config = dict(
    n_layer=8,
    d_model=256,
    n_experts=64,
    experts_per_token=2,
    d_expert=256,
    d_shared_expert=0,
    activation='xielu',
    moe_layers=[0, 2, 4, 6],
    router_score='sigmoid',
    normalize_top_k=False,
    routed_scale=1.0,
    balance_loss=0.00964,
    balance_bias=False,
    init_std_router=0.0194,
    lr_router=0.000491,
    vocab_size=8450,
    norm='rmsnorm',
    norm_eps=1e-06,
    tie_embeddings=False,
    optimizer='soap_variant',
    lr=0.00817,
    batch_tokens=[65536, 131072, 262144],
    seq_len=1024,
    train_tokens=762400000,
    steps=5143,
    dataset='wikipedia_en',
)
Below are experts of layer 2 (counted from 0) of a mixture-of-experts language model. Rows are named router (the router's row for the expert), up (a neuron's input weights, with its number) and show model dimensions 0-255. Each number is 128 + 24 x the weight over its row's rms, rounded and kept within 0 to 255.
Before each expert's rows: "mostly gets" lists some tokens that are sent to it at least half of the time. This comes from a sample of Wikipedia text that the model never trained on.

# expert 21
mostly gets: " L", " J", " l", " X", "-L", " Animalia"
router [167 133  86 133  77 141 142 109 146 108 152 112 145 173 146  83 143 100  96 105 141 126 158 137 117 129 103 140 111 130 156 175 120 109 130 149 157 111 146 151 152 136 104 110 156 173 123 162 155 126 141 108 125 145 128  89 149 105 130 138 111 104 157  89 158 139 126 113 106  97 136 131 108 166 126 114 116 137 138  95 133 141 140 110 120 176 173  99 164 121 102 139 141 121 123 136  97 157 116 155 134 116 106  91 139 100 118  97 102 123 136 137 158 102 169 127 141 122 143 103 156 163  95  77 137  80 129 131 163 110 150 101  90 113 141 126 107 138 173 148  98 134 123  93 110 102 126 148 152 136 122 122 132 140 136 199 111 118 152 131 101 109 161 125 123  97 126 171 129 122 118 113 187 105 155 135 137  99 133 155  84 127 155  83  97 163 139 133 141 132 127 157 149 116 104 141 186 136 102 162 143 105 164 154 124 110 120 106 153 105 105 157 101 122 182 111 102 145 139 107 133 117 128 115 138 107  94 169 142 134 105 132 157 155 101 122 113 138 140 151  98 136 139 138 155 152 123  97 116  44 161 129 144 129 145 145]
up0 [113 121 160 150  99 176 112 108 125  89 155  87 138 154 164 100 152 154 127 112 109 146 131 137 176 145 191 130 146 140 108 157 144 149 116 132 127 151 140 115 117 125 152 168 154 154 133 114 111 170 137 108 112 120 100 141 128 133 150 125 108 107 154 125 150 108 151 110 122 121 126 189  57 112 128 108 130 153 154 113 129 142 110 165 139 120 136 139 105  94 124 121  78 118 137 144 136 122 134 152 143 137 115 159 121  95 140 169 134 123 136 167 134 103 120 137 157 109 127 133 121 122 128 137 125 153 140  82 132 145 124  90 119 131 106 110 175 183  94  86 112 113 125 122 116 127 125 131 129 140 160 123 116 115 172 140 106  83 149 116 146 121 123  74 135 138 105 140 132 103  82  95 135  93 103 159  63 185 106 114 138 169 108 141 145 128 112 179 106 164 105 121 102 128 176  98 134 115 111 132 162 113  94 137 147  96 170 144 173 132 171 103 133 105 127 162 143  89 191 139 147 128 123 150 174 112 138  95 134 131  90 121 141 117 127 100 126 122 102 120 153 146 120 106 138 140 135 161 117 103  93 136 129 116  99 105]

# expert 41
mostly gets: " Upload", " avoid", " mm", " celebr", " cm", "-"
router [154 112 134 123 118 165 126 111 151 108  87 116 148 136 140  93 144 113  92 120 121 132 162 111 118 142 123 167 114 132 174 171 116 110 100 150 107 124 161 107 115  92 104 113 138 113 104 142 178  90 161 111  93 162 143 128 167 107 171 151 114 142 133 100 140 166 141 111 172 104 143 162 119 148 115 122 102 119  61  76 142 133 128 116 139 139 145  74 107 112 140 128 159  87 142 162 122 113 145 128 145 118 144 109 119 110 138  88 147 147 115 150 143 144 138 120 146 127 169 122 161 102 136  94 142 112 117 120 169  99 123 106  88 137 127 101  98 116 128 121  87 100 134 115 106 128 116 165 134 121 153 100 124 151 175 172 127 132 158 160  74 119 126  80 105 146 100 135 137 133  93  91 145  87 157 112 138  96 120 168 108 144 148 120 117 171 139 140 100 159 184 131 142 148 105 171 150 171 152 117 109 145 115 150 156 155 129  82 145 103 100 136  91  88 134 114 118 131 118  77 131 108 132 109 154 140 130 132 169 160 112 106 147 131  99 107 135 126 136 120 152 134 107 138 151 143 132 108 138  89 150 107 155 137 164 116]
up1 [159 148 100 136 114 121 116 114 110 121 138 103 138 149 177 129 125 136 131 148 146 178 121 154 131 129 106 110 158 140 133 126 184 114  97 143 107 142 134 121 139  96 135  96 104  81  97 121 127 152 148 105  97 134 154  75 109 142 102 112 118 126  83  91 139 159 137 131 101  73 134 139 145 155 109 172 150 105 120 153 113 145  99 120 138  99  70 148  85 138 179 110 157 122  85 102 129 146 141  82 136 140 181 140 124  94 108 123  95 142 127  82  94 121 108 126 126  93 180 159 139 127 122 103  94 119 121 172 136  96 101  88 108 157 127 104 158 132 171 174 111 182 124 135 132 116 142 111 143 113 126 124 143 130 123 141 156 142 128 142 105  83 158 143 125 144 127 125 134 158 114 147 143 122 127 172 154 149 102  91 103 182 141 168 140 118 150 101 146 140  98 114 111 132 172 136 135 112 139 126 114 172  96 134 117 141 130 122 162 114 152 102 118 130 142 110 136 124 118 137 125 102 109 118 131 135 141 110 115 152 142 128  87 144 100 197 167 124 146 124 142 101 130  79 122 163 106  97  87  94 141 122 129 112 111 119]

# expert 34
mostly gets: ".", "unte", " Mrs", "John", " prof", " growing"
router [161 144 120 149 123 145 166 133 153 102 125  92 156 176 159  99 104  90 128 144 148 145 152 102 152 111 108 151 113 130 136 146 100  91 116 109 124 117 120 117 141 112 110  90 179 147 118 120 143 110 153  81 107  96 144  97 170 115 141 137  97 165 115  90 156 137 121 108 124 108 122 129 160 138 114 161  90 105 111  88 144 158 142 130 114 146 128  85 141 114 101 126 128 117 166 148 124 116 105 156 158 131 124 132 118 125 123 134 131 147 129 133 151 124 109 142 179 123 144 128 122 129 107  95 137 111 160 100 177 127  99 131  91 160 165 126 112  91 126 142 139 109 134 117  85 142 150 146 158 109 129 175 132 116 107 174 121  85 127 178  80  98 146 113 118 141  89 155 121 108 128 105 124 110 115 100 138 134 165 169  93 142 128 147 126 174 127 126 125 134 146 113 136 124 124 162 155 174 115 150 124 116 148 135 159 135 169  80 134 135 131 132 117  97 187 101 109 104  72  47  82  88 105 112 150 125 144 146 133 171 157 100 133 125 137 115 163 134 120 150 135 138 115 131 133 162 141 105 105  85 157 135 139 102 144 104]
up1 [134 144 153 161 118 124 115 145 140 137 152 118 143 115 117 127  91 158 102 117  98 116 131 125 117  79 157 110 142 133 146 123 125 106 129 101 116 122 105 117 119 141 111 143 171 119 104 165 142 106 136 104 113 115  92 177 121 110  75 114 114 159 136 146 139 160 100 144 102 113 124 103 173 216  92 160  54 104 163 164 143 111 182 159 123 152 140  91  92 130  78 156  94 129 140 139  97 136 129 147 135  87 124 105 150 156 103 143 111 146 141  99 154  98 161 118 150 154 134 166 133 122 141 137 118 192 126 101 155 125 154 116 146 113 109 119 115 114 159 126  80 157 124 113 155 103 127 131 117 122 112 140 145 132 110 117 134 178 141 115  98 131 129 118 145 123 142 133  59 155 101 152 147 115 157 131 153 143 150 111 125 103 128 123 137  77 120 154 159 101 115 106 130 128 149 109 122 122 121 146 115 167 141 113 115 136 149 126 110 108  82 109 102 177 144 117 127 107 134 123 132 165 166 108 105 152 155 109 126 147 135 126 126 115 141 157 162  98  96 104 148 114 142  83 115  93  86 141 111 141  79 122 114  87 130 131]

# expert 8
mostly gets: " George", "ville", "ford", " Thomas", "ington", " Angeles"
router [115 110 124 173 121 159 133 122 142  91 107 111 109 176 125  92 129 126 134 135 140 119 159 145 139 108 122 167  99  93 140 182 112 101 135 161 148  82 131 110 142 139 108 119 181 147 151 122 174 131 143 127 140 141 159 103 194  85 159 153 106 144 122 109 152 159 150 111 120 109 127 169 152 155 133 153 103 140  88 120 142 143 154  87 135 129 120  97  90 159 113  95 153 111 157 169 128 132 154 168 113 128 102 107 126 104 115 108 131 118 124 129  90 146 116 166 126  91 139 142 145 149 117  81 148  95 143 147 134 126 140 125  74 121 131 108  98 125 162 135  94 133 123 128 111 133  99 179 126 122 136 123 117 156 103 148  92  98 155 136 136 137 167 101 132 117 107 163  95 131 157 130 143 111 144 103 119  81 150 146  89 150 143 105 111 162 129 159  85 117 129 130 128 160 127 108 162 154 148  95 120 136 131 125 156 114 152 103 128 119 143 129 135 102 160  85 122 157 108  89 123 105  88  89 132 141 140 172 178 153 128 118 113 107  85 117 114 139 137 126 143 129 138 148 125 127 131  93 142  92 210 113 164 134 130 135]
up1 [134 106 151 177 180 103 139 149  93 139 117 150 148 146 131 125 111 148 152 102 165 154 137 132 142  90 139 115  98 144 112 124 107 136 133 165 148 173 116 136 103 119 115  93 120  82 122 164  96  84 140 144 121 123  88  81 159 154 145 111 166 103  94 157 127 107 122 130 103 184 155 118 116 130 105 154 125 160 132  99 116 116 168 120  95 108 128 138 162 158 138 117 140 122  99 127 125 154 125 134 125 144  99 124 165 159 143 178  99  90 144  70 129 105  95 108 139 128 136 115 129 122 164 111  97 133 146 106 141 131 131  95 115 125 127  97  94 115 139 130 142 118 123 109 158 153 130 136 157 117  75 106 109  98 138 127 173 167 123 124 168 107 156 147 132 130 139 145 112 112 150 130  80 118 171 134 110 140 134 139 105 144  89 139  78 113 101  79 156 126 118 120 107  61 144 141 140 144 124 121 158 145 123 148 151 182 130 108 161  90 153 167 109 109 119 160 131 120 104 114 193  89 147  95 114 122 130 124 136  95 151  97 130 117 131 144 128 135  92 157 134 127  91 108 171 150 136 123 119 108 123 108 118  87 113 138]

# expert 19
mostly gets: "==", "===", "====", "°W", "°E", "Career"
router [147  93 115 152 117 157 172 113 159 100 109  83 121 113 181  96 109 134  89  98 145 103 165 137 142 104 149 180 127 102 126 136 146 142 110 129 113 100 148 113 152 138 117 103 148 165 109 144 130 111 111 101 142  97 119 122 149 138 170 146  98 124 145 120 132 166 113 134 143 119 140 114 121 150 141 149 107 111  89 137 152 146 113 106 127 138 129 106 124  99 120 142 156 139 121 139 117 139 124 142 119 126 117 113 126 136  95 118 138 136 160 152 137 141 152 158 169  87 173 100 140 137 100  66 159  86 128 133 158  73 153 113  95 139 141  99 103  91 147 106  93  99 148 114 131 126 152 140 103  74 118 141 113 153 110 137 161 125 111 115 150 130 135  97 114  79  96 176  87 104 110 115 161 133 105 138 132 111 161 150 114 140 145 114 113 140 153 127 140 133 156 136 144 113  96 142 151 206  94 123 135 127 151 161 144 106 140 101 100 138 103 150 107  89 159 140 139 157  97  97  94 156  82 119 165 157 109 166 181 148 134 114 122 162 112 144 151 122 131 117 140 147 155 113 104 135 170  85 123  71 129 109 123 145 113 111]
up0 [128 123 106 139 117 139 154 149 126 145 163 139 104 117 142 116 137 118 107 159 139 141 121 107 118  90 150 113 127 139 141 138 159 176 113 143 119 103 187 146 107 120 106 130 146 158 156 177 108 120  98 103 118 113 105 115 114 120 133 200 139 127 139 122 146 127 147 138 122 104 124 168  87 111  97 151 160  93 116 112 120 163 140 126 104 124 124 130 118 135 144 162 119  95 141 100 100 159 179 134 132 105 138 122 150 183 109 163 121 136 143 125 139 131 136  81 123 123  97 143 130  85 125 132 133 153 102  99 123 127 149 175 170 138 159 131 143 100 133 142 104 113 127 165 103 133 139 154 120 129  72 120 117 131 152 137  92 155 113 117 154 135 115 130 140 150 121 115  93 154  73 173 142 140 121  97 126 142 132  81 151 107 103 115 162 121 119 110 168  93 157 115 120 157 128 176 143 141 169 154 146 127 126 101 170 148  72 101 151 114 134 117 126 106 151 125 133 159 109  84  76 145 151  91 133 119 146 104  95 164 143 127 135 137  95 170 128 169  96 113 200 124 162 150 132 125 151 109 128 144 120 111 148 132 104 190]

# expert 31
mostly gets: "1", "2", "3", "4", "6", "5"
router [159 107 118 190 133 136 138 126 176 117 120 125 155 169 133  96 125 116 128 114 138  98 168  80 153  98 123 142 133 143 117 152  91 128 120 157 125  97 137 130 116 107 131  86 135 121 148 162 133 120 157 112 144 115 153 110 175 121 140 138 138 145 139  93 120 166 128 103 150  91 138 152 148 143 112 161 100 104 120 123 149 182 155 105 108 135 171 124 121 142  82 162 122 129 148 118 102 122 134 134 114 112 131 114 106 120 138 116 107 128  75 127 160  98 134 156 150 102 141 104 117 139 137  90 130 105 161 106 147  95 130 129 112 137 127  76  87 132 163 123  88 121 131 107 100 128 113 152 129  77 122 144 122 132 140 151  93  97 136 152  77 138 138  78 143 110 117 162  58  91 116  82 159  91 134 137 151 125 149 165 118 144 149 120 142 148 159 157 127 117 142 156 118 109 150 104 150 204 128 113 130 153 131 133 157 147 157 129 167 132 130 135  65  87 152 115 144 146 140 101 139 157 101  72 154 134 120 125 164 146 126 108 144 139 111 152 120 101 101 118 128 138 136 121 117 137 147 108 165  71 173 126 136 126 125 120]
up0 [117 101 108 126 116 139  79 125 131 128 139 128 148  97  91 108 157 133 101 127 157 173 167  83 119 115 125 178 119 101 154 147 136 162  76 138 113 105 118  93 115 131 123 142 125 182 128 137 134 117 138 115 145 134  84  84 178 116 105 124 134 154 121 138 152 141 105 107 126  95 130 134 154  75 146  78 114 146 144 134 142 120 154 147 124 122 115 104 175 122 180 106  65 132  98 175  85 143 108 164 156 115 150 138 148 120 120 146 117 164 145  84 137 164 148 101 137 129 113 160 126 145 142 100 102 113 152 136 160 147 155 127 124 126 125 103 126 128  98 113 111 123 109  88 170 157 164 107 142 165 148 159 129 112 122 140 117 131 161 125 143  69 128 151 186 151 164 119 112 145 167 141 125 107 145 134 145 115 180 102 131  97 111 108 114 143 122 134 107 151 112 161 114 143 139 133 120 136 147 111 167 136  98 142 131 112 151  79 140  93 154 101 137 136 159 115  92  88 130 133 141 154 126 133 150 120 139 120 101 138 116 121 151 152 166 140 145 134  80 143  99 111 136 107 186 108 134 149 111 117 145 117 130  78 113 146]

# expert 59
mostly gets: "200", "201", "202", "198", "199", "197"
router [135 140  98 135  98 166 148  97 131 111 141 135 136 145 133 101 164 117 128 113 130 133 166  97 140 119 104 143 103 125 129 128  62 132 137 159 147 107 161 124 134  81 134  74 157 127 158 117 169 130 140 128 112 139 150 109 145 148 125 136 104 139 110  73 161 151 138  91 131 103 137 145 140 179 129 136  81 106 134 128 114 129 127 100 104 145 146  99 106  99 133 170 143 144 148 127 144 168 140 140 130 110 105 112 115 128  71 143 127 120 118 111 114 136 107 110 144 121 140 101 155 143 103  94 128 113 115 148 206  90 106 150 105 118 139  88  94 132 130 134  77 165 121 124  81 117 157 142 114 111 116 134 104 160 144 195 137 102 135 128 103 122 135  80 125 114 101 151 115 132 124  68 133 144 200 124 130 104 119 149 106 121 136 148 135 188 125 179 135 114 118 166 137 118 115 154 147 154 122 112 121 138 144 113 127 131 125 115 142 133 110 161 107  92 145  91 169 158 116  83  92 144 111 143 124 135 111 140 193 151 103  99 121 115  89 140 151 130 158 125 105 139 118 144 118 177 118  98 116  85 131 136 137 149 144 128]
up0 [ 82 160 125  99 107 147 155 147 160 106 140 123 141 151 161 149 142 149 141 119 113 171  82 100 139 126 101 112 116 129 111 108 115 122 136 121 138 125 122 138 152 123 113 125 159 115 129 139 150 142 152 151 123 128 164 147 198 142 113 100 138 129 135 138 126  93 127 102 100 155 126 139 160 143 156 141 110 133 169 140  95  93 112 171 102 104 130 119 142 148 124 157 109 103 135 143 149 154 111 112 145 102 120  92 103 185 113 126 123 132 117 139  95 117 154 115 156 138 124  80 125 124 122 151  94 114 142 119 124  99 124 107 129 119 163  80 151 140 140 156 132 116 140 114 101  99 159  99 132 115 116 122 126 148 123 135 160 139 109  89 115 155 164 122 136 133 147 107  98 177 137 135 142 175 175  76 130 117 162 127 145 155 158 122 152 108 119  92 160 117 130 131 132 115 139 115 122 107 170  94  99 159 126 131 135 135 157 123 128 121 100 142 158 134 120 132 154 173 191  72 122 175 112 137 115  77 125  79 154  93 138 101 149  93 157 115 111 154 116 107 174 140 128  88 123 100 130 120  54 173 126 162 153 128 180 144]

# expert 14
mostly gets: "|", "=", " v", "   ", " *", " example"
router [158 119 107 148  82 150 152 106 177 116 137 143 166 139 131  91 103 127 129 128 110 147 132  91 131 114  87 106  92 124 154 138 123  99 123 151 102 129 155 106 159  77  95 119 161 145 150 117 136 130 134 100 114  92 153  96 138 121 130 133 106 145 148  81 166 158 110 100 141  94 131 152 162 170 131 125  61  83 119  69 145 128 117 119  92 139 111 134 106  85  89 109 107 103 124 115 121 128 142 151 105 107 115 112 118 118 149 150 130 115 114 123 140 121 118 135 114 117 133 105 125 131 110  92 115 128 108 109 216 104 150 133 109 157 131 129 131 108 134 108 115 126 149 126 127 152 119 155 128 104 112 134 128 144 130 160 104 115 152  91 116 131 152  87 152  97 112 179  69  84 105 139 127 135 141 110 123  97 122 123 111 147 147 115  86 181 114 135 108 111 123 153  87 112 118 108 185 196 156 124 134 142 116 126 143 140 129  88 148  98 122 127 112 118 110 105 136 169  95 147 125 154  87 110 142 147 114 130 138 173 157 130 151 116 162 115 150 138 145 149 116 163 114 122 175 184 124 113 140 119 165 127 131 145 110 113]
up1 [142 139 104 153 127 127 175 123 132 158 144 158 150 141 144 142 116 135 135 150 133 114 121  97 139 123 161 135 155 125 152 109  73  88 106 141 124 125 124 118 114  65  95 150 126 104 114 120 110 153 147 139  82  93 116  90 138 143  97 142 162 114 125  96  74  99 168 122 135  89 107 131 107 131 142 103 144 123 162 145 135 105 163 132  66 113 133 131  96 145 180 107 154 142 103 133 116 157 138 173 160 126 138 168 129 127 137 112 100 142  88 172 130 137 136 128 119 149 109 142 148 149 123 126 108 118 145 168 170 117  89 101 122 111  71 163 103 135 184 125 124 142 185 118 124  67 138 123 137 122 127 163 121  78 113 145 147 113 113 137 103 160 173 135 112  59 124 121 143 131  88 138 110 143 122 137  97 102 110 115 112 119 108 132 123 127 154 100 133 147 165 163 144 144 121 102 126 117 145 112  86 135  82 140 141 138 107 135 142 117 122 118  88 129 142 143 120 136 136 141 103 151 103 106 155 156 153 161  78 131 131 131 124 139 202 135 151 122 133 106 121  96 107 112 128 156 139  99  81 125 116 113 126  97 114 138]

# expert 36
mostly gets: "32", "34", "52", "73", "63", "42"
router [153 128 109 182 100 149 140 104 151 111 165 106 145 163 144  99 122 141 102 161 118 137 144 115 119 138 139 148 127 103 153 152 106 116 133 183  91 152 133 151 129  84 128  84 134 135 162 161 133 127 168  98  86 152 125 121 185 158 154 146 139 111 113 105 137 144 132 112 130 111 116 171 100 123 129  99  79 147 161  95 141 130 154 107 120 104 133 105 135  93 125 114 151 129 148 164 106 109 134 152 123 132 121 137 136 122 113 122 147 126  91 136 148 129  93 111 159 102 116 133 125 111  93  88 144 109 122 108 184 125 147  84 107 128 149  67 130 108 132 139 132 128  94  98 123 120 108 143 148  72 103 110 147 157 117 204 126  98 130 117  83 147 139  58 155 121 140 150 102 112 115 104 172 138 139 117 152  72 154 177 116 136 136 115 113 153 157 154 120 155 117 152 139 123 108 159 148 147 132 130 112 121 154 133 152 115 158  98 111 127 103 139 124  99 140 119 120 140 120  96 132 133 139  90 139 145  88 161 129 147 145 125 135 118  88 106 159 106 120 100 125 164 133 139 145 156 150  69 159  87 164 142 127 113 140 109]
up0 [108 171 146 146 163 101  85 148 170 154 139 109 123 144 155 170 108  91 148 159 151 117 176  92 126 144 141  96 105 169 126 128 149 101 108 138 127 144 133 149 136 111 108 161 144 120 139 130 132 137  65  96 128 141 150 145 122  95 165 136 112 149 108 128 145 127 102 132 163 138 145 153 135 106 115  65 172  96 106 130 147  83 131 107 103  97 146  71 115 116  92 126  64 112 134  63 173  85 119 106 158 159 107 141 146 116  79 167 134 127 119 169  90 120 142 122 135 112 128 128 140 118 107 132 143 151 113 143 159 101 138 167 107 126  99 121 155 133 133 136 105 117 159 105 140 122 155  92 105 139  93  80 147  91 118 115  98  89  98 121 100 147 125 114 107 153 126 171 104 133 106 123 149  92 131  98 101 128 135 122 159 128 136  81  81 119 116 114 123 106  99 149 143 128 139  99 140 113 113 126 144 108 126 116 140 157 116 158 135  56 123 123 142 140 141 132 108 114 141 116 113 109 130  92 102 148 143 139 151 103 118 144 111 138 102 127  97 161 112 135 158 108 169 112 130 136 139  93 131 162 105 128 124 104 115 136]

# expert 13
mostly gets: " have", " has", " had", "He", "ently", "She"
router [125 149  86 144 114 149 135 120 159 152 148 114 130 139 171  90  93 139 119 120 137  85 130 116 126 103 120 148 105 106 146 194 122  81 100 180 103 118 134 120 117 130 116 115 144 157 162 144 145 107 136 123 131 147 158  95 174  84 149 156 123 156 113 128 137 143 128  77 119 104 148 149 150 147  99 129  76 138 123  70 143 125 146 112 109 135 141 100 126 121 101 132 146 109 136 140 114 100 139 171 125 117 128  78 110 121 105 137 138 130 102 129 154 151 134  99 155 114 147 133 125 140 110 118 136 107 130 155 161  72 167 105  77 164 136 108 134 125 116 141  91 129 138 151 127 125 104 176 148 110 170 132  87 146 118 153 142 166 181 148 134 147 127  79 126 134 104 158 104 138 134  59 156 122 136 107 143 123 112 141  86 145 160 128 124 180 162 147 139 130 116 142 138 129 109 136 177 138 115 111 131 136 157 113 128  95 162  98 161 143 150 147  90 131 165 109 130 161 107 121  88 129 128  78 140 146 101 203 182 116 132 111 117 117 116 132 135 161 129 108 126 140 130 111 125 105 132  92 130 103 153 105 141 141 127 126]
up5 [128 114 100 135 145 126 142 137 168 136 123 127 120 142 134 123 111 129 128 188 129 111 154 111 120 125 146 136 115 129 145 147 181 129 121 131 101 142 196  89 158 102 107 122 110 122 145 133 173 120 136 133 174 129 199  82 182 108 154 124 139 177 155 140 174 150 101 109 117 107 116 114 103 139 151 143  87 148 176  90 141  93 122 106 124 146  99  94 130 113 114 127 107 123  98 124  98 132 184 104 148 129 141  95 127  85 111 129  93 154 145 121 189 112 139 148 150 124 117 162 134 156 163 122 152 128 101 138 107 132 107 106 112 130 137 137 118 120 159 116 109 125 136 124  93 127 102 121 111 126 128 127 132  82 131 139 124 187 138  82 141 132 106 121 156 141 128  97 183 142 150 100 162 123 139 125 138 135 146 114  91 102 149 115 166  95 143 142 136 177 145 142 107 171 135 143 134 111 136 114  84 115 104 129 174 146 132 106 115 121 142 110  91 166 133  92 153 112 119 101 149 160 136 138 107 133 104 118 153 134 101 132 122 116 133  95 169  92 104 102  93 116 104 112 164 134 131 174  98 110 128  99 164 140 151 160]

# expert 23
mostly gets: " Result", " ", " Position", " females", "emic"
router [119 142 101 177 115 125 139 106 140  95 132 137 138 136 182  76 137 137 121 159 126 129 135 125 120 111 149 156 139 139 161 152 116  96 139 129 105  77 141 175 135  97 147 134 159 137 135 128 122 129 178 129 155 154 138 111 143 133 147 150 134 132 145  97 134 161 123 135 139 114  91 149 135 112 175 141 104 103 113  70 126 164 142 144 119 126 151  51 129 110 110 149 175 129 139 128 105 131 112 137 110 114  81 106 111 126 115 127  76 137 109 133 121 113 104 114 144 111 134 131  90 166 113  87 159 103 144 149 151 144 152 129 109 155 174 102 116 103 156 131 102 128 122 116 131 145 108 159 159  78 102 131  84 142 110 146 134 114 142 113 129 110 173 119 149 130  80 182 127  78 102 127 137  69 177 102 111  79 149 125 108 174 132 138 145 150 163 147 106 123 120 119 132 128 139 179 143 160 136 109 143 137 132 155 143 141 138 110 146  98 122 153  80  85 170 114 100 159 124 103  92 107 128 115 176 136 128 152 150 144 107 129 113 107 104 135 106 143 102 142 122 133 128 130 158 161 141 120 124  88 148 110 171 144 148 103]
up0 [106 103 150 135 107  56  87 130 119 130 138 157 189 129 140 150 102 132 121 172 150 147 145  88 145 137 105 140 122 106  92 136  95 153 142  85 100 108 125 110 128 147 154 148  86 115 107  97 121 129 112 133 141 109 117 147 100 177 105 137  98 150 114 118 163 157 180 175 136 118 121 163 119  99 100 128  75 104 112 125 100 103  94 140 154 103  91 108 143 141 142 101 137 142 135 129 101 115 122 161 136 134 134 159 133 138 164 132 164  83 150 148  95 130 133 107 111 129 161 108  92 103 160 140 115 113 137  60 131 118 127  84  81 109 140 145 129 143  98 130 171 112 139 113 135 173 134  96  92 177 127 128 158 125 129 118 142 115 161 110 118 167  95  85 142  98 140 160 111 125 149 107 177 119 137 115 147 139 138 145 138 124 122 110 123 116 129 147 137 134 167 113  76 151 127 134 120 106 119 122 122 129 120 132 111 106 133 171 136 146 144 110 150 128 126 163 167 124  95 122 156 110 102 110 134 120 130 110 139 102 163 109 153 112 108 155 124 115 155 150 158 103 123 149 105 146 110  97 158 142 161 126 175 115 134  61]

# expert 38
mostly gets: " that", " but", " it", " which", " and", " who"
router [109 123  95 155 109 125 149 114 130 127 126 108 112 124 136 115 151 106 113 153 166 145 130 136 123  95 144 113 116 137 165 186  93 118 121 127 110 136 145 102 180 132 142 151 185 135 124 134 145 125 170 120 142 131 141 109 153 110 112 155 134 178 120  77 135 152 143  94 111 121 145 116 136 126 100 121 101 103 107 119 108 127 151  98 126 151 156 101 134 146  51 170 140 144 139 136  87 115 121 162 111 110 134 156 134  71 107 116 134 101 121 178 147 140 128 114 143 101 130 133 104 124 119 105 125  99 146 153 156 105 171 158 127 140 159 141 140 137 135 108 104 145 104 113  90 113 130 159 135  80 136 141  84 131 130 155 116 139 180 132  71 115 156 112 150 118 117 155 106 118 100  94 131  99 116 134 102  82 151 143  78 148 134 146 109 126 175 118 114 122 109 151 117 121 130 134 177 177 149 120 117 102 143 107 110 153 145 105 129 153 125 137  88 109 112  90 143 162 112 126  85 128 130  80 154 143  77 183 126 190 152 130 138 110 124 121 145 107 115 138 113 153 117 138 113 130 150  66 138 107 173 147 140 131 147 133]
up6 [145  91 179 112 125 138  92 153 135 145 158 159 128  80  92 107 121 144 138 107 125 128 124 148 150 158 124 142 170 172 186  79 107 124 126 121 154 168 141 170 114 118 142 146 140  83 129 137 135 106 143 132 113 124 115 135 115  87 147 130 130 137 113 109 147  86 122 157 110 160 113 119 131  96 140  77 125 102 125 137 125 132 102 123 104  81 155 112 137  85 156 183 114 141 140 123 152 102 150 110 124 155  92 117 106 159 153  98 117 111 145 125 137 118 132 107 131  66 154 151 120 165 168 108 121 122 113 126 105 137 127 139 155  95 159 151 100  84 117 136 182 132 141  80 144 143 135 147 113 149 132 118 164 138 130 131 185 123  87  64 137 116 132 173 108 116 110 125  82 124 116 129  94 127 135 123 138 114 111 102  66 104 106 127 112 109 149 141 137 138 159 144 158 141 101 140 100 129 111  85 157 144 138 164 100 124 121 134 130 156 120 102 102 161 133 100 117 162 151 150 114 143 159 151 138 120 108  85 163 141  98 141 122 179 141 111 163 152 116 115 158 117 146 116 124  92 104 141 144 119 154 130 119 126 116  83]

# expert 0
mostly gets: "\".", ".\n\n", ").\n\n", ".\"\n\n", ".\n", "\".\n\n"
router [170 118 113 161 114 131 159 121 174  79 128 119  82 144 160  93 102 113 150 119 106 134 150 119 191 133 125 121 122 123 143 148 128 109  99 147 109 108 119 124 148 131 135 128 173 141 130 104 152 116 143 100 106 128 107 108 132 114 119 177 107 159  98 106 101 172  94 110 130 135 111 145 118  83 143 164 110 130 116 116 120 127 126 137 137 129 111  56 161 130 117 140 141 106 160 111 101  97 153 129 138  84  77 122 133 120 110 110 125 149 114 156 150 120 130 138 173  60 149 131 113 119  85  96 131 113 126 112 148 118 141 134  85 153 150  95 123 118 122  89 112 115 144 144 117 116 117 117 134  97 105 124 114 140 127 176 149 113 146 162  94 144 143 114 130  84 106 151 107 137 121  90 144 122 147 137 123 106 147 159 103 117 139 124 108 171 132 167 127 112 103 135  88 133 127 162 163 183 136 110 106 141 145 124 148 130 114  83 138 141  96 137  96  98 194 125 104 124  93  42 114 109  98 137 162 120 107 134 125 140 125 107 134 114 128 125 129 141 101 157  94 142 100 130 120 157 117  75 141 107 142 103 160 139  83 100]
up0 [122 165 139 122 109 102 113 163 119 159 141  93 129 166  83 163 147 140 115 150 122 110 165 100  88 109 103 148 146 124 140 126 110 147 106  98 111  90 131 113 138  95 108 137 148 145 121 131 129 135 169  96 114 145 129 124 141 149 160 116 141 102 118 111 107  92 109 108 122  85 115 156 129  95 171 140 153 160 119 116  82 129 132 111 132 186 114 133 140 173 146 119 144 107 168 124 131 105 149 156 149 133 105 123 134 121 111 167 160 161 108 135 168 122 121 134  81 151 158  92 137 144 112 103 156  88 152 120 123  79 125 117 143 145  73 169 131 170 123 110 121  91 105 126 166  87 143 126  62 134 115 143 103 111 158 160 122 152 136 131  93 130  68 116 110 126  80 143 107 114 135 126  85 108 153  90 149 165 132 134  96 128 136 117 119 151 134 138 108 152  90 117 139 127 145  92 107 144 156 111 107 117 142 139 117 132 135 133 123 120 105 143 155 149 108 122 173 122 127 127 171 143 138 139 103 160 117 108 161 135 137 120  64 102 137 113 168 157  89 155 137 140 132 120 115 159 116 100 164 146 142  91 145 145 152 184]